{"d_shared_expert": 64, "balance_loss": 0.00203, "lr_router": 0.00196, "vocab_size": 4096, "norm_eps": 1e-05, "tie_embeddings": "early", "optimizer": "soap_variant", "grad_clip": 2.0, "batch_tokens": [32768, 65536], "steps": 9087}
Below are experts of layer 4 (counted from 0) of a mixture-of-experts language model. Rows are named router (the router's row for the expert), up (a neuron's input weights, with its number), down (a neuron's output weights, with its number) and show model dimensions 0-127. Each number is 500 + 50 x the weight over its row's rms, rounded and kept within 0 to 999. Numbers have three digits each.
After each expert's rows: a language model's description of what the expert responds to; "mostly gets" lists some tokens that are sent to it at least half of the time. This comes from a sample of Wikipedia text that the model never trained on.

# expert 5
router:564525454470453544537436506395553524648491528520554526530522485494480512464529525518403515457463374504527528551558552489492504506482428418538531407497522450493426478556487517485471406451475458507500447526538508487497512489544498483528476439485511566453573483532555588368550380438451490447490476587484485496417478535497453496497492442542565459507492491398498467442469615516448515507650
up0:481544528553507464551544499541556467581591417486446462495435440426447462466506443537430480539473500450522479434542413491560474489504599499483610500489563514520425556536461506408422579444493418466523558498507458527534515507512535536545468483459489516468649528536586508495534565491440639508533506542539473475454535547460541477533465381551525454439498456516532506450525493528444357550455
down0:510498490505467488542601503528514375399394572464455555486509655473535528531531508581552486471399559555506432559552590480543415536553524475457483558479578472425401474432501500485511548471572483543467454507497463441583469582522528550501493513546412531549564388480411503525497500504534467572486486483486574563431479550529545458524463479519514436539484493534488477542436444448492547455509
It responds to: Name-initial capitals
mostly gets: " Je", " Z", " Jo", " K", " J", " Ma"

# expert 55
router:563522450562452555522548528559507520588494555461563478526589503546530562476543481527418543464449513438507544521527458455462477441447551558602506467537489410377451485445367530505426510459574422475546542525487517494574487489542512473501485357519451443496491522522519591546478412499427517584458542609526476452488518445478441512578514557584554492454546485412494475526519522499453523432552
up0:453472397514492447454490560509456542541561473514573455548443558552420468484620476559530435605483477524586477525516458465573554523505563511555614433520551454535464531465506531422541408593476427466512416472504524511416443375444487514425508441500523482493527511443530496515522492487499557559488561504427609476528550475520518473508497452527531563449545387538520558570479468455492455508413
down0:481530497447544522571477579432495514473497449503432554544422546578475534465485503563477586469453510503555517512483577518533533466511403469569564431549478398508443510582569494488482436424555471482486489429522500426525588397518405505477493421544554584474449497485402470503428614495492491504537527471491422485556458516506407472439577642527496514476502508493443478541556555494477421507579
It responds to: Commas and conjunctions
mostly gets: "',", "),", "\",", ",", ",\"", ".,"

# expert 1
router:582526431655425610479462538544493515555388646468552556524552576543527496484426493447487540470470496416507587502452473523441578512482444531553575521480519443483487544501477441501440507515533469544524535497567526542459474441518507415512512420465516544389515430449561521460530530512431488554499538567565438480531515535465424561535551483511610445608507524499518498510451513510504494451483
up12:480465566531464492579407555474526485530470443506502504532560424608575490445421430538449430498414541501440601415546423474512563458520556481483438520493498547475477568528425497489531498496439519471606466599520575518480483537607493513446560505509411487414486483521569457503508584510521399478461587496463455549533561487463418545458539527470572503502475530520410580499520527411450546518458
down12:444525406498424509437469541503499449540509537466570465537442454567482472529446471529487540517471482465449498458473440457543489450495521435481521466399518528511534508567496526521458522414517532524542530549536488383423438546361531500542434480409509429528560450488507431475477512436447537543516468365563482454443467488518488537491522466408488507593467481572643484496353522460521569556455
It responds to: Name-final word pieces
mostly gets: "ville", "ington", "ić", "berg", "son", "ford"

# expert 2
router:462507511618469551517481468551489506584453562446545561577576431499477498501472527523418479500455489466585551499514451590508590488394471467527513518484522399408475496394394463497411435509555412475493506584447486603545497466540558550482474399483539494489465482587600480537531517450502538553485501583501471569543504434571460553541543481533613506495497497448477465544485493488453472465563
up8:541515509436539520487519542561423464588586513570572516411416450441413464428536463471439504504565502551495466500424615463497457511487500491411486504550482513504520540454462593520482547441534486470518537480486512535495482502510458495603582529458520540513542470481499447569480557468468480515339408504534515498597547579567472406481533546512527518499527516559457397531382567546438513456436
down8:471445521512495419458499488458522516478493447432465497557533576475466434524550558537532457506569506493465503581529503551499577559500444473440551459388566544573535540539514444440539545502496549539600468438494491443402607526485462511508479528479549478587512670503505405554526546446519569518464455438470497397550396549515492489524542416499549433454499533521443520538516389465559428491486
It responds to: Table cell separators
mostly gets: ");", "',", " =", "%;", ";", " –"

# expert 43
router:629484505600455506510500475434494522637442543549556567538546526523495433472429556472400530482490448525501529534520489513485571526502433512532520503532508455495498533500472429524468433468501437494544521524543522510457482485578528431504482365463536545451456498480564577428585419453435474450464522577506472582440503517482446524491550519494605448545513543327545519488491545501473570483606
up1:495649519505456513538586477512461501461506460519545463508539478492429555527667530539562461507471505478552444584417462477520483532610578563521500483543558524437459502495453463509584576567532537468536499504486407422440469509541522447548368491582429603433442468487499420474465491463478457535506474494437463520507487478516447510490466554572464501512536538467550386441483438465503487466573
down1:548502524589525492458629448541577524539540501571513511556550466476457595563475494483453549415532419491444512506451555590481448444632490561577491560512545420647439610449487418512565520498566540508491564478495527482515514502541461547475503503526445464425423512457456459561452473586439510525569568466548485520498456453555574490544518495481511480481536596448435547504536469511485469477544
It responds to: Name-initial capitals
mostly gets: " McC", " Jones", " Thom", " Mc", " Johnson", " Williams"

# expert 31
router:476514485515467563513432493534559545588410571452502534530570419525513472460547545506449509514454413430531492530516414563552528539408483454461573539474490465439440510382473580441434480474532377514480537502494469642556551445531549541473456390522559493417565531548575474506530500449509516536449445545510465561469527484549437525519510409608574521512495521489452470482478487517481558494593
up8:523505610501521505512466535482458519549499424473549494491539449508507605444482493572422458583441468545479533547546560458528498515495530406569451447526506520573417550408479555568421445490493550507530498453493510603487540539560457489479431559448549449509463513507439491604452480479417425391472457469545526467477504550427543428542493545546574468438524452578496493471511418426612502493608
down8:488530446521435484582496463571502526522508451442562603546489505508458499565556475423517491483516550374571531535497509513495516493510424507453499380450451468569493497477554489492430452491534381463568550448435536580505497494504500564495476549459467470553494545409447501473452500446601494530539367611505462473498579453567497424524515515407544509386519473568536487582510478491462591554500
It responds to: Table cell separators
mostly gets: "%;", " :", " |", "):", "@"